python train.py --d_shared_expert=128 --activation="squared_relu" --routed_scale=1.0 --batch_tokens=[65536, 131072, 262144, 524288]
Below are experts of layer 3 (counted from 0) of a mixture-of-experts language model. Rows are named router (the router's row for the expert) and show model dimensions 0-159. Each number is 128 + 24 x the weight over its row's rms, rounded and kept within 0 to 255.
Before each expert's rows: a language model's description of what the expert responds to. This comes from a sample of Wikipedia text that the model never trained on.

# expert 6
What it handles: Clause-joining commas. Commas and spaces after a noun, before and, which, but or who, e.g. strike, which; President, but; hospital, William.
router [112 125  84  99 108 137 145 144 159 109  92 139 151 116 144 160  84 130 131 108 121 107  87  91 106 140 107 132 110 129 151 101 163 106 120 141 110 154 127 100 145 165 104  95 115 104 155  96 110  95 115 116 136 124  97 120 145 127 142 105  71  75 127 123  93 115 152 153 113 156  95 111 142 124 157  94 119  95 164  95 123 108 122 129 137 157 157 118 108  86 126 125 135 180 131 115 105 125  97 131 127 112 152 168 116 108 155 146 104 109 125 153 118 118 173 165 111 142  95 152 146 100 123 100 159 155 155 139 148 179 113 132 108 110  91 163  96  91 112 139 140 130 131 135 138  87 161 114 129  81 104 135 128 114 111  73 114 123 103 124]

# expert 53
What it handles: Past tense, -ing endings. Verb endings ed and ing completing verbs like agreed, continued, according, kidnapped, plus verbs came, been, began, born, married.
router [162 161 100 107 106 129 147  91  78 109 125 148 151 142 105 144 110  82 155 149 104 107 127 100 118 133 192  98 129 109 132 110 115 132 111 119  95 117 133 124 142 127 132 120 136 102 128 130 128 118 132 122 102 135 128 137 121 133 142 112 141 108 123 147 136 164 156 123 152 115 142 123 170 165 140 134 172 151 103  92 150 118 108 157 108 151 124 111 132 138 133 159  92 190 155 148 133  81  88 133 152 158 146 143 123 185 182 170 132 134 154 141 121 139 113 110 122 154 110 123 118 128 178 132 125 125  87 126  82 130 155 149 122 116 144 136 115  89 114 141 167 141  92 186 114  96 112 126 122 128  97 172 106  96 132 117 166  74 140 133]

# expert 37
What it handles: Table cell separators. Pipe separators in Wikipedia tables, mostly right after a number or name cell in stats rows, plus 000 and million.
router [157 124 132 147 122 133 174 149 132  85 150 108 148 126 110 132 129 137 138  89  92 154 146 102 126 133 170 117 133 118 139  99 118 128 142 114  92 120  60 143 162 153 120 103  97 106 107 118  98 137  97 101 112 124  88 146 180 167 136 131 115 128 112 110  96 125 154 137 131 137 121  67 142 108 148 119 147 125 103 117  67 119 101 133 136 135 127 167 115 123 101 169 145 119  88 113 123 122 157 127 151 141 132 108  82  99 180 166 113  97 109 122 119 101 133 149 105 164 131 156 111 139 135  81 111 142 128 116 103 138 132 130 113  93 102 105  97  85 134 160 133 129 143 120  99 132 154  94 144 116 110 146 121  79 157 127 178 117 149 165]

# expert 40
What it handles: "tra" and "con" pieces. Consonant-cluster syllables like tra, tri, gra, ro inside words (frustrated, orchestra, Detroit), word-initial con, Bra, Tra, and coordinate minute numbers.
router [115 147 165 145  92 100 133 143  71 122 134 151 124 107 140 155 136 121 107 130 149  96 159 134 125 135 137 132 136 122 161 172 134 152 152  96 133 149 166 166 110 143 134 166 135 132 119 116 108 116 137 128  86 115 138 146 152 143 104 117  96 145 149 128 160 153 172 129 121 159 153  90 113 116 129 188 101 134 124 143 172  87 129 135 144 153 111 135 172 156 126  92 122  99 136 157 108 107 116 141 123 100 160  88 120 121 126 121 135 144 137 113 144 138  99 129 197 115 138 138 129 142 130 113 205  97 125 100 113 130 143  75 146 171 134 171 132 103 170 142  97 110 100 155 114 133 157 167 148 132 124 125 154 125 164 125 134 170 148 141]

# expert 43
What it handles: Prepositions after participles. Prepositions following a past participle or verb, as in led by, inspired by, known as, graduated with, roles in.
router [103 124 135 151 124 160 146 118 135 113 121 131 129 141 156 146 102 142 129 102 108 127  88 156 188  93  73 128  97  98 119 137 174 127 161 131 131 145 139 121 134 174  80 143 117 101 127 195 128 106 115 156 161 121 142 127 134 141 153 123 114 122 163 104 155 114 162 109  90 140 155 146 153 125 115 106 107 119 130 153 137 114 140  98 104 160 153 121 156 147  97 118 121  83 153  93 180 123 110  83 148 116 147 126 110 115 139 149  91 106  79  98  84 129 168  80 122  91 134 129 143 106  87 129 145 151 121 115 121 150 133 113 114 151  83  88 111 129 110 135 133 139 103 107 118 110 101 100 186 118 158 145 125 130 133 141 118 122 124 108]

# expert 0
What it handles: Mid-word vowel-nasal pieces. Word-internal pieces like an, n, y, ni inside names and words, often in taxonomy text, e.g. Ele-an-or, surre-n-dered, societ-y.
router [104  85 144 108 130 122 162 111 131 106  91 116 142 127 168 153 142  79 127  87 130 137 117 108 129 156  81 148 128 137 154 103  92 136 125 118 149  94 145 112 122 140 119 126 116 137 138 110 171 141 175 149 149 158 124  71 137 169 104 142 141 131 124 102  85 114 122 117 147 114 119 120 103 113 139 122  82  93 113 125 141 104 117 108 138 140  82 134 130 102 150  93 132 179 131 142 150 132 131  75 144 144 139 149 126 113 107 112 128  93 124 111 137  96  99 130  96 100  94  94 127 131 130 109 105 135 153 103 120 164 183 161 167  88 138 153 175 127 151 130 101  74 142 142 121 100 136 150 136 140 143 138  92 137 101  94 128 133 188 122]

# expert 19
What it handles: To and letter T/U. The preposition to, the modals would and could, and capital T or U pieces in abbreviations and codes such as U.S., AUT, THQ.
router [155 130  90 133 127 155 139 121 131 142 103 140 165 149 169 145 133 131 136 137 104 116  95 187  94  97 108 113 113 142  69  93 136 121 152 157 155 141  92 143 135 145 133 124 106 124 186 134  99 100 136  87 158 127 108 105 197 112 138  90 125 116 114 115 135 127 137 156 130 146 120 117 127 140 154 147 128 132 133 128 100  90 125 136 125 143 112 153 123 105 136 119 127 124 141 112 107 104 130 173 165 127 136 165  85 104 128 132  94 135  99  87 136 106 147 115 100 156  94 137 146  69 112 135 155 152 165 116 160 145 137 154 111  67 115 143 122 125 137 133 132 181  88 180 141 132 137 103 170 105 150 107 126  96 133 100 127 130 118 150]

# expert 7
What it handles: Letter S tokens. Capital S and St/So/Sa word starts, often the first piece of a name or term, as in RefSeq, Single-player, Steele.
router [134 107 111 122 128 165 126  91 110 113 138 109 134 149 135 104 126 134  90 117 113 140  92 119 104 100 160 175 131 174  98 177 156 116 125 147 161 154 126 118 134 143 181 136 113 121 142 154 148 114 135 114 106 120 113  87 149 138  81 165 150 125 140 147 173 124 104 139 131 137 153 121 144 172  83 119 111 141 152 151 121 193 146 145 139 151  88  73 152 143  91 141 154  86 169 164 117 129 131 133 130 159 143 113 110 104 131  89  93 168 150  96 100 161 107  82 110 114 147 130 134 143 131 146 106 134 157 128 129 123 115 164 126 108 129  95 109 131 159 114 168 135 141 148 127 106 159 133 130 145 121 146 153 132 111 120 143 107 145  67]

# expert 59
What it handles: Word starts after pipes. Word-initial capitals and syllables like A, Ma, Ja, Pa, Re, or digits, often right after table pipes, commas, or colons.
router [109 132  84  98 113 139 131 153 145 114 101 126 144 109 148 154  90 122 142 109 123 114  88  94  97 154 115 122 114 112 123 107 160  92 117 150 113 153 124  98 139 166 124  94 114 111 157 108 112  80 116 125 127 115  97 112 139 133 158  96  69  81 129 104  91 110 173 161 116 157  87 119 142 125 153  98 134  90 167  98 110 109 124 124 139 165 159 118 113  84 124 110 155 168 128 128 104 119 109 146 130 114 140 168 123 101 147 143 106 119 126 144 113 112 171 174 117 144 102 147 148 109 132 110 166 149 153 155 152 180 122 121  93 125 101 163 111 108 109 123 143 131 136 120 145  92 151 119 125  84 116 114 129 105 109  61 124 136 101 128]

# expert 30
What it handles: Ra syllable and digits. The piece ra inside names like Mesraba, Mishra, Dirac, and two-digit number pieces in tables, scores and durations.
router [175 149 145 103 152 127 123 136 105 102 138 129 118 143 127 122 151  97 143 161 144 130  84 131 126 117 115 157 167 151  93 151 141 141 120  99 140 143 138 120 145 164 167 121 149 146  85  86 150 152 109 133 140 142 119 136 151 145 108 139 147 145 117  96 123 111 119 119 105 162 164  85 146 109 126 127 152 124 112  92 145 163 104 121 126 117 147 157 148 140 161 141  82 116 169 135 106 143 181 120 134 142 165 158 146 178  91 170  72 118 133 156 151 128 102 151 159 154 115  92 136 154 160 125 190 147 140 119 133 112 108 110 121 143 134  79 121 122 147 117 182 156 138 152 137 114 163 138 143 152 144 128 128 139  96  80 116 125 158 164]

# expert 12
What it handles: List separators and section starts. Semicolons and commas in chart and number lists, blank lines before headings, and capitalised articles like The, La, De.
router [119 146  88 114 114 141 136 144 154 101 108 132 135 127 135 159  85 123 169 102 116 101  95  94 100 116 107 119 111 118 146 103 160 105 146 116 130 151 123 110 153 169 116  95 122 115 156 114  94 115 103 111 152 133 102 116 152 129 119  96  75  80 131 120  99  99 165 149 120 168  86 120 125 104 165  99 105 109 151 100 109 101 126 118 122 184 153 109 114  99 123 126 132 162 133 101 104 105 116 136 137 105 136 160 115 112 160 148  91 119 136 159 133 107 172 159 120 150 101 152 157 119 111 106 159 154 154 158 161 172 122 148 101 106 101 162  94  81 121 129 147 141 134 142 117  96 147 114 137  83 104 138 132 132 118  65 104 114 118 123]

# expert 25
What it handles: Year digits and and. The last two digits of years after 18 or 19, as in 1832 and 1978, plus the conjunction and in running text.
router [130 143  89 114 106 148 167 129 159 104  98 143 170 116 134 151  81 116 181  97 110  92  94  96 112 108 118 118 127 137 155 113 183 107  98 111 135 145 135 118 163 162 107 105 115 111 159 103  85 123 117 119 147 140 100 110 168 116 135  98  74  84 140 112 103 122 145 155 124 169 113 127 136  97 150 113 110 107 131 104  94 117 129 107 126 184 143 124 127 114 123 136 133 177 131 121 107 120 134 137 141  91 147 160 110 108 144 143  90 112 124 145 109  84 159 165 110 161  98 146 159 135 122 118 155 161 160 136 160 176 133 149  99 104 101 128 114  95 126 136 130 139 129 152 104 114 136 121 151  89 101 144 152 118 113  80 117 117 128 152]

# expert 31
What it handles: Pieces in first names. Second pieces of given names after J, Jo, Ja or Mi, as in Jørgen and Johannessen, plus table separators and other name fragments.
router [145 150 117 116 168 129 105  88 172  89 110 158 165 107 167 107 157 136 129 107  72 154 121 130 127 165 128 102 155 126 116 131 113 112  92 106 103 117 131 117 142 108 113  84 150 141 120 118 129  97 154  87 151 109 112 144 100 122 156 138 141 180 129 115 129 138 158 164 144 117 187  95  95 117 140 108 134 133 127 139 146 147  79 121 154 114 126 125 140 194 159 137 149 101 127  96 137 148  89 149 142 131 136 136 172 143 116 101 116 158  91 170 112 166 128 140 134 159 147 103  90 137 155 154  82 128 149 137 154 121 139 126 170 118 126 174 150 106 152 159 141 159 115 155 144 156 149 144 118 119 107 122 133 124 116 153 154 155 138 117]

# expert 17
What it handles: Letter S starts. Capital or lowercase S beginning a word or word piece, as in ChemSpider, Systems, sentenced, USA, Soviet; also sub, Sh, Sp, St.
router [121 108 110 131 102 142 131  99 124 124 135 117 117 142 136 115 130 155 104 108 121 100  87 101 117 103 162 189 140 155 102 130 146 110 143 138 148 153 103 133 126 160 141 121 114 112 145 110 107 101 117 110 108 145  86  98 131 148  75 129 143 103 152 130 160 112 100 133 138 167 150 142 155 181 118 146 102 114 172 135 115 183 139 145 110 178 119 105 154 139 105 129 128 122 168 129  95 138 120 119 146 138 163 133  92  89 149 100  95 161 157  76 107 146 127 119 138 138 139 145 153 125 124 107  61 140 116 156 164 132 135 180 119 112 114 131 103  98 166 132 160 116 130 168  99 107 182 151 127 119 125 152 155 138 122 100  98  95 155 118]

# expert 9
What it handles: Capitalized name-opening pieces. Capitalized first pieces of proper names and words, often in tables or after commas, such as Le(andro), Ma(cdonald), C(OVID), St(eady).
router [110 134  77  96 111 140 130 152 147 107 102 120 138 102 146 150  86 119 144 104 124 120  89  96  97 148 108 128 112 114 139 110 154  94 117 147 116 160 120 100 144 174 109  94 105 103 164 113 120  90 115 129 129 125  92 116 141 123 157 100  71  78 129 100  99 111 172 167 122 160  88 113 144 110 155 100 130  95 162 105 116 109 122 128 135 166 153 108 114  77 125 117 147 164 120 128 105 119 117 144 131 116 138 169 123 105 151 140 103 121 127 141 118 119 171 170 112 140 105 146 147 108 120 112 166 152 155 151 153 181 121 129  93 117 101 161 100 109 108 129 151 136 140 130 146  91 152 111 131  86 112 112 125 108 120  64 124 126  99 130]

# expert 61
What it handles: Letter t pieces. Lowercase t inside or ending words (Flutamide, split, District, sextet, plot), plus capital T and short words like met and no.
router [ 93 130 164 137 144 121 154  65 123 149 109  96 149 115 140 125 131 107 160 156 111  95 142 176 142 102 109  86 110 146 119 120 128 139 176 144 113 133 139 181 144 132 108 167 158 144 119  99 110 166 109 107 165  99 174 167 152 188 132 139 163 143 114 117 116 127 123 117 186 144 114 118 129 144 176 123  98 145 126 125  81 100 131 125 169 116 121 144 119 128 135 141 103 155 122 135 162  88 112  93 134 142 140 167 151 114  97 159 143 153 103 134 118 147 137 152 124 114 146 108 109 153 105 144  71 131 142 116 113 127 121 117 169 164 108 154 125 130 153 135 172 108 123 124 138 175 143 126 116 161 121 129 130 120 147 170 144  98 148 136]

# expert 50
What it handles: Word-final pieces. Final pieces completing words after a stem, such as swor-e, ow-e, rail-way, punish-ed, sanctu-ary, plus initial b and However.
router [122 112 138  71 136  82 161  62  82  89 116  95 133 144  96 142 136 134 123 121 143 139  98 111  80 103 117 105 116 142 153 151 151 173  93 177 148 123 114 125  86  84 156 164 101 129 138 129 159 156 125 127 130 136 110 136 109 134 155 174 110 134 128 137 126 139 102 132 139 117 136 136 131  97 141 127 162 140  86 136 141 142 141 159 124 104  96 165 166 131 145 147  78 107 123 119 156 121 132 122 133 109 127  89 127  89 157 110 145 108  92 111 114 130 127 130 120 156  87 155 133 111 135 170 135 139 108 140 113 110 152 109 108 114  87 137 131 181 140 113 132 156 124 138 121 164 156 115 142 144 163 147 120 106 131 165 176 126 115  78]

# expert 29
What it handles: Plural s, commas. Plural s ending nouns before a verb or clause, as in outlets, frets, homes, plus commas and short words like of, and, U.
router [128 148  99 118  91 136 149 159 147 121 111 105 163 131 144 138  95 135 151 108 113 114 113  98 120 110  96 105 113 118 141  88 189 123 121 106 138 131 128 111 148 159 144  88  98  91 165 112 110 136 117 119 153 155  93 120 119 122 137 109  93 103 100 124 130  93 169 148 120 185  91 115 130  87 144 137 114 125 152 107 100 124 140 112 108 177 152 121 121 110 145 139 106 162 128 104  92 110 119 151 142 109 148 160  96 123 164 156  83 127 153 160 125 110 158 158 105 167  88 138 164 123 110 123 147 134 160 160 167 168 133 147 120  90 111 155  91  95 126 124 127 114 103 156 102 100 135 137 146  78  93 137 122 126 123  88 104  98 120 136]

# expert 35
What it handles: Noun-ending y suffixes. Final y and suffixes like ies, ity, ency, ious closing nouns and adjectives, as in laboratory, story, whiskey, feasibility; also do, di.
router [132  83 150  93 125  88 177 113 148 146 121 147 114 171 130 129 110  92 119 112 121 126 139 127 121  90  68 133  75 126 139 133  80 135 120 127 111  96 145  94 105 102 142 119 118 110 128 101 129 137 104 140 111 185 141 132 126 143 122 162 175 110 135 101 144 102 149 140 202 122 117 136 140 139 118 108 156 157 140 127 115 136 126 119 156 124 120 112 124 103 178 141 122 122 192 130 135 159 135 109 141 118  80 142 136 117 123 132 132 125 123 109 139 153 128 133  96 174 100 113 120 122 146 165 150 160 133 148  80 189 129 115 118  97  81 170  98 147 158 121  74 123 149 117 124 118 101 118 144 143 143 125 132 144 123  94 147 119 163 123]